Weights of a small mixture-of-experts language model, trained from scratch on English Wikipedia: 30.2M parameters.
Below are experts of layer 5 (counted from 0) of a mixture-of-experts language model. Rows are named router (the router's row for the expert), gate (a neuron's input weights, with its number), up (a neuron's input weights, with its number), down (a neuron's output weights, with its number) and show model dimensions 0-191. Each number is 128 + 32 x the weight over its row's rms, rounded and kept within 0 to 255.
Before each expert's rows: a language model's description of what the expert responds to; "comes before" lists some tokens at least twice as common just after its tokens as in all text. This comes from a sample of Wikipedia text that the model never trained on. Tokens count by the router's weight.

# expert 12
What it handles: Commas after words or thousands digits in numbers (4,600; $34,286), and clause-linking words like when, where, if.
comes before: " the", " and", " he", " a", " which", " but"
router [136 139 108 153  72 125 129 137 169  96  94 154 113 127  99  98 154  76 141  85 144 123 140 146 145 141 143  84 175 198 107 109 127 135 129 120  88 125 105 153  98 168 103 125 123 199 152 195 157 146 132 160  74 133  98 157 137  59 128 107  86 102  97  92  77  77  74 117 132 103 126  59 145 112 127 145 179 112 141  69 149 117 127 104  79 145 129 139  31 158 132 142 159 109 169 162 110 153 156 105 126  74 183 168 163 134 145 125 210 142  85  97  98 141  94 175 187 175 140 100  95 151 138 109  95 143 108 121 119 198  98 157 141  72 127 121 120 108 111  84 107 180 141 175 173 147 121 125  99 152 154 103 114 106  66 180 128 105 114 186  83 119 103 121 139  99 136 124  99 127 130 149 191  94 155 162 134 182 143 157 146 109 168 131 121 146 104 119 146 125 145 201]
gate3 [136 172 117 114 105 145 202  71 213 130 155 143 143 145 180 158 129  96 160 130 119 168 113  74 132  94 181  90  63 109 151 104  73 156 135 107 154 105 105 146 130 144 142 114 142  83 112 138 158 118 153 162 169 115  93  76 104 110 107 125 132 152 175 154 155 140 175 128  84  56 145 134 128 118 117 113 113  75 108 157  84 123 122 127 198 124  81 136 106 173 143 198 140 147 151 159 132 168 153 157 140 177 133 110 153 104 153 148 152 154 113 118 173 205  99 149 147  43 120 133 144 111 142 108  74  99 126 121 113 181 126 101  46 131  88 163 123 150 117 109 111 103 134 105 158 133 112 102 143  79  70 170 178  96 112 114 133 136 148 125 158 111 139 188 177 149 142  86 119 141 129 176 142 179 125  90 151  72  63  97 156 174  89 185 106 152  99 140 115 152 131 151]
up3 [120 119 155 129 118 154 138  91 188 154 115 150 128  72 121 125 139  72 116 138 106 135 118 120 136 185 176 117 125 137 167  93 119 162  91  97 134 121 109 110 114  94 124 121 133 133 100 196 130 134  92 161 169 111  95 163 158  71  89  85 145 146 175  96 164  95 144 101  93  60 126 106 165  97 142 102  79 117 121 146 124 116  98  63 152 151  83 130 107 162 110 151 161 149 180 112 116 201  85 101 125 108 143 159 121 111 136 136 113 115 131  89 119 160  76 165 149  93 130 102 119 142 100 188  36 166 104 125 135 220 169  90 131 101 122 111 176 143 105  97  63  84  86 164 141 171 132 148 158 141  89  96 161  95  61 123 137 147 105 132 195  67 107 153 175 127  85 106 167  85 127 176 143 111 165 122 135  93 162 161 132 148  85 167 113 105 155 121 137 214 132 109]
down3 [135  67 150 147 120 132 172 183 180 157  97 163 154  77 131 155 108 118 156 133  97 144 156 105 173 158 103  70 124 114 136 102 130 154 147  78 168 135  84 138 110 143  77 143 101 111 114  75 128 121  30 167 130 162  99 167 117 110  96 133 162 160 116 117 175 128 128 112 171 169 154 110 163 176  84  93 110 107 175 204 104 145 128  77  75  95  76  89  91 177 144 106 127 118 183 161 114 207  70 161 167 126 146 176  84 154  85  73 140 136 161  77 101  74 155 138 155 185 164 107 147 122 121 115 119 166 126 157 126 163 159  86 100 148 137  93 100 166 128 208  80 106 109 131  94 158 119 146 108 120 127 138 104  90  87 141 144 148 125 116 156 124 131 116 133 107  96 108  99 143 164 107 149 126 138 155 136 166 112 127  81 117 105 155  85 125  85  70  83 153 104 164]
gate4 [163 110 154 124 142  97 136 158 151 135 108 143 132 101  87 132 109  60 153 109 126  92  75 141  84 152 107 116 191 135  85 110 136 147 140 130 136 127 128 172 141 121  81  93 153  75 146 122  63 114 155 185 104  99 190  88 116 132 129 117  82 188 126 106 155 145 148 115 124 101  75 100 177 144 114 113 105 127 146 119  73 169  79 173 128 147 123  74 171  71 161 183 139  88 114 144 104  83 159 106 132 149 170 172 131 137  58 109  97 131 145 140 145  99 132 160 141 185 125 191 122 110 154 167 131  50 185 194 161 120 157 151 134  92 104  84 130 142 101 157 112 181 106 199 138 154 160 154 182 112 101 128 146 115 133 162  89 153 104 152 133 107 116 190  97  82  58 163 135 181 136 127 142 108 114 153  93 169 150 108  90 129 114 110 127  71  88 121 130 121 193  87]
up4 [109 122 114 205 114  96  81 141  94 133 116 171 147  96 137  86 116 155 182 143 161 140 155 121 179 172 113 135 132 125  91 137  80 173 167 113 136 121 111  87 129 104 112 143 149 110 156 111 120  98  98 147 174 136 144 144 170 199 193 157 122 141 151  98 120 161  93 129  68 169 175 139 127 117 151 188 123 146 113 121  97 116 195 172  86 148  99 170 154 108 118 132 125 153  77 148  71 143  83 129 189 111 103 128 131 110 146 114 136 136 133 129 101 108 151  77  65  84 145  62 150 102 161 121 182 161 119 100 124 154 100 144  93 130 137 152 136  93 194 151 147 124 111  65 119 128 133 167 139 106 172 168 155 173 177 110 155 164 175 140 175 124  70 144 110 151 130 143  90  75 121 172 145 121  91 217 110 138 112 115 187 167 193 109  56 172 123 129 129 174 154 114]
down4 [133  76 145 148 120 111 128 117 162  92  95  86 135 105 102 108  76 201 147 133 107 174 103 133  79 109 117  93 141 105 129 111 104 103 120 137 117 125 116  85 119  94 121 203 123  96 141 139  42 122 124 149  86 165 133 110 127 179  74 118 101 125 129 167 128 148 155  35 129 163 159 159 107 113 110 115  81 124 172 170  93 158 145 190  91 150 103 148 183 107 137 124 131 127 131 182 107 147 117 145 159  92  71 177 160 102 101 103 170  94  80 129 133 159 126 102 156 119  74 165  89 143 133 108 187 163 167 111 148 188 140  80 147  96 150 151  93 102 195 101 116 113 129 186  79 113  85 134 121 157 138 126 115 118 150 139  63 130 129 122  99 121 136 154 135 111 112 173 113 113  87 134 198  91 167 178 135 187 132  63 141 145  98 136  45 141 105 163 147  95  94  85]

# expert 10
What it handles: Line breaks and dashes in infobox-style bullet lists such as "Released:", "Studio albums", coordinates and historic-district entries, plus heads like album, book.
comes before: "-", ":", "=", "Personal", " Coordinates:", " Born:"
router [172 108 104 154  76  94 146 126 201 166 105  82 128 141 124 127 139 129 203 115 176  95 132  73 134 147  82 166 158  95 144 141  94 134 148 110  98 154 129 159 106  56 121 163  95 110 146 154  79 145  87 142 166 168 155 103 110  79  82  75 144 175 123  62 140  90 139 106 125 144 117  62 106  85 178  57  57 145 111 147 153 142  89 156 120 146  87 190 122 157 107 114 126 115 153 138  96 112 144 160  91  94 147  96 145 160 160 121  96 133  94 120 156 116  82 145 217  90 122 131 155 184 154 125  73 135 124 130 142 141 132 123 101 109 179 128 153  85 115 148  96 147 145 106 121 151 126  98 141 114 166 104  86 109 102 140 129  83  92 111  73 138 221 171 163 144 126 132 133 163 161 106  97  93 122  97 161 176 141 140 149 136 163 159 100 191 111  91 147 172 173 121]
gate3 [ 93 126 180 156 123 177 142 150 151 103  98  90 115 122 146 113 105 135 118  36 124 121  80 122 131 110 188 117 131 174 111 123 146 109 166 105 115 108  85 101 178  55  45 174  94 147 117 179 156 137 132 129 145  77 106 179 151 192 120 132 117 137  97 113 136 171  92 147 110 104  76 157 147 169 111 122 109 104  98 148 153 144 128 136 147 161 109 152 159 115 117 173 168 122 154 127 159 159 112 141 189 107 175 101 130 115  93 140 128 144 206 154 127 219 121  53  84 154 127 121 103 162 132 142 102 106 140 145 118 134 138 100 124 109 112  96 137 105 198 132 136  80  97 126  62 150 163 126 160 126  74 108 114  84  98  84 140 202 127 156 153 152 166 138 102 139 155 151  87 158 175 145 137  87 105  91 162 173 145 160  65 135 200 145 151 150 124 142  82 137 130  77]
up3 [137 119 117 136 147 127  71 157 126  84 122 126 143 146 114 113  15 121 115 151 191 131 119 142 135  85  52 106 129 113 143  78 147 130 121 115 110 134 137 141 125 116 102 121 106 161 160  86 135 144 171  80  94 138 166 107 144 114 144 154  97 158 119 131 113 150 154 130 148 123 136 114 129 139 112 107 203 131 152  69  76  64 202 152 114 142 142 111 105 128 130  82 178 122 120 132 101 118  82  79  71  81 138 141 148  91 136 128 113 113 134 173 109  71  95 142 173 195 141  98  75 143 152 118 138 182 131  93 129 150 157 167 141 150 114 116  97 131  83  79 104  91 158  40 167 120  42 153  77 186 149 169 158 166 189 127  99 150  69 144 110 157 114 150 121 181 123 137  94 123 111 119  86 136 142 161 116 165 158 131 198  67  86 104 160 129 126 115 146  98  92 117]
down3 [120  98  89 140  82 122 132 130  82  61 141 133 124 108 148 121  66 138  93  44 115 155 152 149 122 129  78 190 120 147 105 117 130 113 109 112 204  70 136 102  88 121  93 126  69 153 154 177 125  77 157 133 138 104 141  72  64 112 120 194  70  67 178 152  96 130  66 150 138  98 177  88 107  89 125 115 165  94 138 146 104 155 128  96 156  79 124 106 109 166  93 158 105 110 137 124 134 104 129 115  60 128  96 172 116 103 110 139 111 163 164 151 151  57 130 153 161 120 116 161 179 167 123  93 121  84 144 103 106 117 114 104 128 170 134 144 155 116  94 141 111 164 128 177 166 109 161 103 148 121 116 147  99  82 151 136 114 169 141 121 170 149 144  88 152  83  49 204 169 137 139  97 151 163  81 130 120 149  79 159 121 121 143 130 126 102 206 159 116 135  83 131]
gate4 [153 178 130 126 107 149 113 175 127 166 128 110  59 154 154 115  37 115 182 140 134 167 154 100 173 178 116 112 128 116 108 126  51 161 133 119 152 178 127 114 139 118 129 165 203 128 156 104 153 115 185 151 169 132 109  82 109 109 112 102 230 195 115 120 115 137 142  86 119 137 122 127 165 146 137  78 125 120 129 116 163 112  92 110 101  60 117 154 170 128 133 105 122 166  98 136  52  70 146 204 154 139 137 132 141 120 102 126 102 108 130 138 121 118  94 106 157 147 190 129  60 190 106 180 165 112 146 135 124 121 105 158 109 174  79 142  88 123 127 170 176 192 161 102  98 126 112 167 118 100 121 155 134  86 124 118 121 121 225 150 153 186 113 145 123 149 157 182 167 137 147 173  95 114 111 132 116 154 129 116 146 117 141 100 107  77  88  91 106 141 142 143]
up4 [154 112 136  62 155 109  98 200 162 168 125 110 138 130 165 190 142  89 122 107 136 189 124 112  69 148 114  91 122 205 126 156 119  74  88 128 116 164 204 141 110 146 132 137 128 151 143  77 159 146 151 131 151 129 148  66 153 163 101 103 172  90 185 133 126 139 121 106  84 106 126 162 126 127 175 119 130 143 117 145  90  99  90 161 127 114 158 107 112 185 169 153 125 130  84 130  43 133  92 111 129  96  88  74 124 112  95 135 150 104 137 174 169 160 131 193 102  90 141 173 162 145 103 180 101 131 135 112 185 156 171 112 150 162 141 105 164 168 111 139 132 112 138 210 167 149 169 191 156 168 138 164 152  80 119 158 170 110 122 145  55 167 123 125 182 133  99 132 150 145 132 146  70 140 148 141 110  83 126 101  80 118  78 105 103 112 106 107 137  69 134 160]
down4 [ 56  85 125 160  95 152 130 138 102 142 111 126  79 134 150 167 109 191  96 155 163 142 142 129 158 124 114 129 146 152  98 123  82 115 157 109 121 125 123 177 154 129 113 144 145 111 151 173 125  78 159 154 135 117 135 144 116  46 121 133 183  85 126 194 158  98 145  87  97 102 104 140 129  80 142  77 132 134 146 126 154 113 140 164 116  68 154 135  75 133  66 135 149 113  90 173 124  78 183 130 130 121 124 150 104 124 184 145  95 149  88 108  68 133 178 148 171 109 105 163  99 161 115 109 128 112 180  82 137 146 121 138  54 131  76  74 127 109 106 114 144 114 135  99 104 132  72  86  72 184 143 161 118 113 183 129 128 159  98 126 136 108 167 131 130 174 138  88  94 182 149  90 135  30 173 130 105 121 147 189 146 175 102 139 120 123 111  36  67 155  95 104]

# expert 15
What it handles: Past participles and verbs in life histories after was/he, such as served, studied, used, released, known, named, commanded.
comes before: " to", " in", " by", " the", " as", " a"
router [131 100 107 114 190 114  93 123 114 137  73 135  66  91 155 172  97 136  84 140 110 106  84 208  72 165 134 144 101 118  68 110 137  96  73  89 180  94 148 103  55 154 117 133 153 110 144 121 127 166  63 171 178  84 165 137 121 147 178  74 129 117 126 128 151 135 123  79 131 130 112 112 143 157  67  87 124  92 139 167 161 185 136 115 116  75 108  87 110  97 100 175 139 123  79 126 158 114 143 168 105  81 130 175 175 137 132 140 171  66 145  95 138 168 107  63 173 139 171  95 114 125 137 120 165  87 129  95 127 100 154  99 127 147 101 108 129 127 117  61 137 115 147 159 132 144 155  62 142 158 150 190 104 151 117 143 151 107 116 146 123 141 100 116 141  60 143  38 133 116  93 128 159 139 149 126 140 158 105 110 162  94  85 108  91 173 180 119 111 150  74 118]
gate5 [151 107 127 127 110 100  39  76 115 112 102 153 124 174 102 168 136 122 209 123 151 114 207 145 109  98 161 108 106 167 158 156 135 134 151 156 167  74 163 117 139 150 140 142 178 122 192  62 147 181 137 149 152  86 105 135 124 150 114 130 115 143 126 165 139 107 121 122 140 180 137  76  99 134 136 145 155 130 147 109 170 113 157  84 195 121 142 117 168 109 143 120 146 138  99 119 149  67 105 114 103  78 114  89 155 157 164 110 109 115 111  93  95  75  77 134 104 131 136 159 101  52  71  97 169  75 122 106 160 111  97 114 153 180  79 107 165 151 108 106 122 186 124 119 111  76 161 113 152 137 145 112 104  49 171 137 132 147  70 110  76  90 101 155 131  87  78 125  76 135 160 114 128  91 134 128 141 150  76  90 154 121  64 105 115  98 151 110 124  51  86 123]
up5 [113 161 142 157 150  58  88 125 156  78 136 113  95  54 197 156 116 155 100  78 148 160 115 183 163 114 173  86 120 178 111 114  71 107 120 140 144 191 137 146 147 139 169  84 146 115 160 146 195 141 124 129 128 133 132 137 168 123 115 137 163 165 122  88 136 139 159 127 133 102  81 124 119 110 177 130 109 116 102 111 101 111 109 191  84 156 122 134 112 131  97 128 158  87  93 153 141 101 136  91 146 101 147 169 127 132 139  85 116 143 150 123 172 134 158 127  59 152 128 128 223 147 131 145 165 117 109 121 111 154  93 153 137 129 124 122 133 103 146 149 118 195 115 162 149 137 104  80  90 177 153 178 138 131 100  91  86 161 143 175  67 122 183  75 125 161  79 155 106 151 108 130 177 127  97 139 100 200 184 177 110 123 205 103 104 126 121  89  62  53  91 116]
down5 [122 101 113 143  75 115 139 138 138 124  85 139 103 143  93 100 115 118  88 120 188 121 124 106 128 121 103 157 108 104 128 142 118 108 163 118 126 146 141 156 135 136  87 117 110 116 186  94  62  73 131 143  87  94 164 101 152 134 189 208  82  96 172 119 138 130  88  86 136 138 118 107 144 145 168  81 162  96 130  88 182 120 127  76 177 105 168 103 152 102 193 140  96 118 150  76 104 130 116 108  80 235 142 131  97  86 201 143 182  48 139  35 114  61 143 142 126 126 119 174 161  90 115 145 136 110 138 156 112  49 144 117 141 124 137 147 156 130 147 113 145 136 132  75 191 159 101 117 155  61 149 134  78 118  94 132 115 119 141 112 105  88 167 116 121 153 128 150 154 147  89 146 111 132 125 140 129 145 153 177 136 101 142  78 142 110 159 115  47 165 150 153]
gate6 [116 121 130 134 153  80 115 155 174 148 103  79 115 155 135 149 145 101 130  97 110  75  74 175  47  57 123 177 139 159 119 139 159  76 146  92 153 127 138 142 120 106 141 135 104 123 148 159 120 117 127 135  60 133 123 213 128 126 144  99  83  90  97  76 125 125 160 131 106 104  84  90 148 107  81 121 192 124 158 155  80 104 165 107 110 120 150 107 155 103  79  86 118 154  90 145 103 153 122 125 139 138  57 153 124 104 138 132  87 127 145 171 165 138 102 114 118 123 153 160 137  77  93 153 209 120 119 133 151 160 131 127  36  81 126 102 175 110 130  92 235 154  88  93 159 107  93  60 139 119 193 114  97 102  93 121 125 130  75  91 137 105  80  88  89 120 159 139 153 133 153 119 137  90 115 111 140  99 164 147 141 131 101 116  50  95 136 161 161 157 127 116]
up6 [ 67 130 133 121  94 105 155  69  78  93 130 113  88  90 117 162 106 125 137 144 149 124 160  83 133 159  86 105  77 126 153 138 122 150 133 171 147  96  90 145 116  85 103 142 132 154  76 119  64 173  99 145 105  39 163  81 182 119 140 104 129  91 162 169 109 155 156 151 156 187  84 144  78  99 117 126 161 181 118  70 123 160 121 163 110 151 125 122 113 115  90 132 165 145 128 118 115 130 186  82  84 161 100 143  70 106 117 131 164 154 127  80 133 167 106 131  79 110  64  56 141 131 127 140 127 112 173 163 122 124 120 126 176 152 157 181 115  62 100 137  99 114 138 131 116 118 128 140  99 148  63 160 118 170  99  79  98 123  66  96 123 182 156 151 173 153 117 158 130  99 123  81  89 143 112 141 182  98  98  91 155 164 220 140 114 113  96 159 182 133 145 121]
down6 [195 164 124 161 175  42  99 147 167 131 103 134 169 138 147 121 154 145  99  47  95 160  98 116 141 171  93 108 115 163 141  97 122 104 121 124 104  98 138 149 135 104 104 129 156 194 101 118 112 139  50 141  90  93 148 130 122 116 106 126 111 150 148 118  83 207 144 103  75 137 134 241  58 118 146 146 163  86 127 155 119 167  60 156  98 140 113 147 102 118 179 158 110 151 173 101 176  97 131 135 136 100 110 179  92 111  62 152 158 102 102  97 158 118  89  76  98  83 139 100 158 118 148 121 133 168 188 119 126  95 125 104 170 150 116 100  71 168 153 136 134 112 151 190 137 113 153 138 124 134 112  77 137 134  91 136  86 119 150 122 145 114 118 101 174 138 138 140  72 113  83 211  74  98 130 106 137 102 114 149 138 129 128 104 155  88 187 138 130 101 125 118]

# expert 27
What it handles: Periods, line breaks and closing quotes ending sentences, especially word-final pieces like ers., ing., in plot summaries.
comes before: "\n", " The", "|", " In", " He", " It"
router [113  52 157 135 133 142 212 168 104  84 114 146 175 123 153 120 136  92 184 116 138 155 148  80 199 101 130 129  90 103 179 139  67 159  72 128  82 121 170 151 142 103 184 136 130  95 113 105 151  58  96 131 111 144  93 108 109 166  94 183  99 183 118 182 192 161 154 174 140  91 113 113 128 112 130 109 108 167 176  99  99 152 141 104 159 100  98 114  89 105 146 145 146 140 125 106 121  87 125  83 140 155 164 113 170 118 149 107 142 104 136 110 131 152 160 156 165  83 129 112 132 172 137  85 164 150 116 125 147 138 134 119 100 157 114 114  94 113 166  78 113 211 143 122 150 143 178 124 175 111 181 151 159 116 144 202 148 104 131 181 145 138 181  84 100 148 156 130  80  84 154  85  76 192 154  81 175 160  97 164 131 108 117 148 180 159 124 123 122 104 123 101]
gate1 [109  96 150 153 109 103 128 116 190 159 107  93 193 155 117 135 137 106 149 168 115 123 166  93 124 169 174 182 116  98 122 154 140  96 123 183  60 118 162 111 131  92 142 141  82  97  86 138 117  99  54 129 130 126 152 128 114 138 188 101 108 106 132 118 130 120 167 100 115  96 145 160 169 114 132 146  97 121  97 133 106 144 154 110 135 164 114 105 125  38 154 154 142 109 119 135 162 125 146 188 139 132  90 103 157  99 173 152 113  69  95 146  67 136 115 131 113  87 104 131  76 105 129 105 169  92 134 119 131  86 138 164 153 175 124 143 171 109 157 112 119 105 128 142 176  62 215 112 137 166  98 116 169 164 147 133 112 123 133 172 114 120  73 167  73 127 129 127 115 120 142 180 148 130 138  97  25 177  55 138 124  54 113 124  89 114  85 222  83 104 126 121]
up1 [ 61 145 128 111 150  58 108 108  61 163 127 136 118  58 132  90 147 123 136 112 156  72 142 116 132 165  23 134 175 158 149  95 140 140 125  95 126 176  93  92 135  87 106 126  97 121 210 118 166 112 170 111 155 151 134 131 152  87  82 101 115 145 122 126 111 114  95 111 131 117 143 119 145  77 134  78 165 172 122  94  78 145 105 118 128 127  96 102 162 172  90 183 121 102  69 184  61 126 187 130 150 128 120 152 159 142 130 160 159 147 108 148 169 152 134 135 120 212 119 151 147 125 108 179  51 121  82 115 118 175 146 106 179 123 118 118 145 106 114 121 132 102 129 122 168 106  52 115 168 115 115 106 108  87 126 120 159 121  80 151 113 222 144 128  99 116  93 132 105 106  95 126 164 103 143 140 167 168 137 136 129 100 155 127 189 177 154 115 145 115  67 147]
down1 [148 145 132 108 137 117 107 187 125 168  86 158 152  94 158 166 142 117  95 119  92 143 135 208 134 146 180 145 100  94 109 119 132 168 129 155  94 157 151 127 103  52  93 137 118 118 120 125 133 131 106 154 109 105 130 144 137 120 175 112 122 187 163 147 123 181 170 171 101 130 143 178 171 164 164 136 131 109  93 108 152 140 124 142 115 103  63 127  98 133 103 146 171 195 121 102 194 129 130 212 148  91 150 157 142 112 145 140 113 164 151 133 158 176 139 134 117 132 214 149  77 110 115 105 106 143 132 117 156 147 153  88 123 123 123 126 126 136 201  28 141 173 152 111 155  83 198  83 159 145 137  69  72 143 114  85 145 115 115 167 109 109 174 140 103 179  78 102 130 148  99 173 132 164  30 132 144 164  94 164 161  97 187 159 141 134 137 133 122 152 167 119]
gate2 [178 178 127 129 150  50  81 111 199  84 151 119 192 142 153  70 157  85 125 121 111 138 142 154 116 108  98 146 110 177 155 170 131 125 163 136  79 132 130 121 122  85 109 125 118 117 158 127 136 116 101  75 123 146 137 163 116 154 135  87 181 128 113  91 123 161 126 130 142  99 121 159 160 130  85 176 133 145 128  81 118 114 112 131 138 137 120 185 126 150  98 130  92 109 131 201 111 154 195 144  93 103  52 122 176 146 126 124  99 147 124 190 129 108 121 132 115 142 131 165 165  74 119 136  94 111 153 152 166 120 146 123 127 176 126  91 153 130  86 191 146 174 118 151 184 107 101  79 136 158 122  83 161 180 110 162 103 158 183 148 160 164 178 189 115 191 126 126  91 121  66 141 161 112 187 171 107 172  85  79 145  97 141  80  67 135 145 107 175  65 102  95]
up2 [133 125  85  96 142  86 183 155 115 121 123 127  80 151 124  82 122 112  94 112 137 136 111 101 117 147 156 118 108 128 153 136 195 119 112 131  88 172 128 147  93 117 123 101 119 114 117 148 120  98 101 137 140  90 137  99 143  76  46 113 131 164 156 143 106 113 150  98 124 128  47 133 150 175 127 101 142  56  93 135 136 153 107 102 122  79 145 140  84 138 143 129 119  78 182 137 131  46 170 106  82 122 115 133  71  98 110  91 172 100 169 125 114 115 170 176 147 142 128 158 127 179 101  99  75  86  98  98 126 137 179 138 132 107 147 106 167 161 143  88  75 154 170 151 156 135 143  93 197 160 170 113 103 187 139 165 145  60 159  88 124 193  54 138 174 158  86 139 159  72 161 150 140 153 121 103 186 102 184 150 167 120 166 125 206  97 138 135 127 155  88 108]
down2 [121 114 131 198 141 157 152 153 152 149 148  80 140 177 119 134 149 122 104 203 138  91 101 125 103  87 134 110 138 113 159 126  97 156 147 127  99 138  92 133 103 101 151 180  78 115 129  70  92  98 113  89 119  97 203 149 109 115 107 140  96 149 177 133 158 106 129  84 141 133 100 196  75 116 126 163  80 144 112 127 193 186 107 108 159  88 138 179 106 165 120 150  44 177 122 134 111 136 118 176  73 201  57 105 168 101  41 191  84 159 106  85 154 104 158 143 152 125 164 113  98 137 126 145 112 110 174 115 155 138 142 161 122 112  96 156 154 119 222 120 130 146 111  99 125 109  79 114 134 164 125 104 106  89 124 103 116  79 142 110 147 142 107 156 116 152 114 118  95 167 156 166  92 157 154 124 131 138 116 136 159 153 163 170 127 129 111 127 177 100 202  77]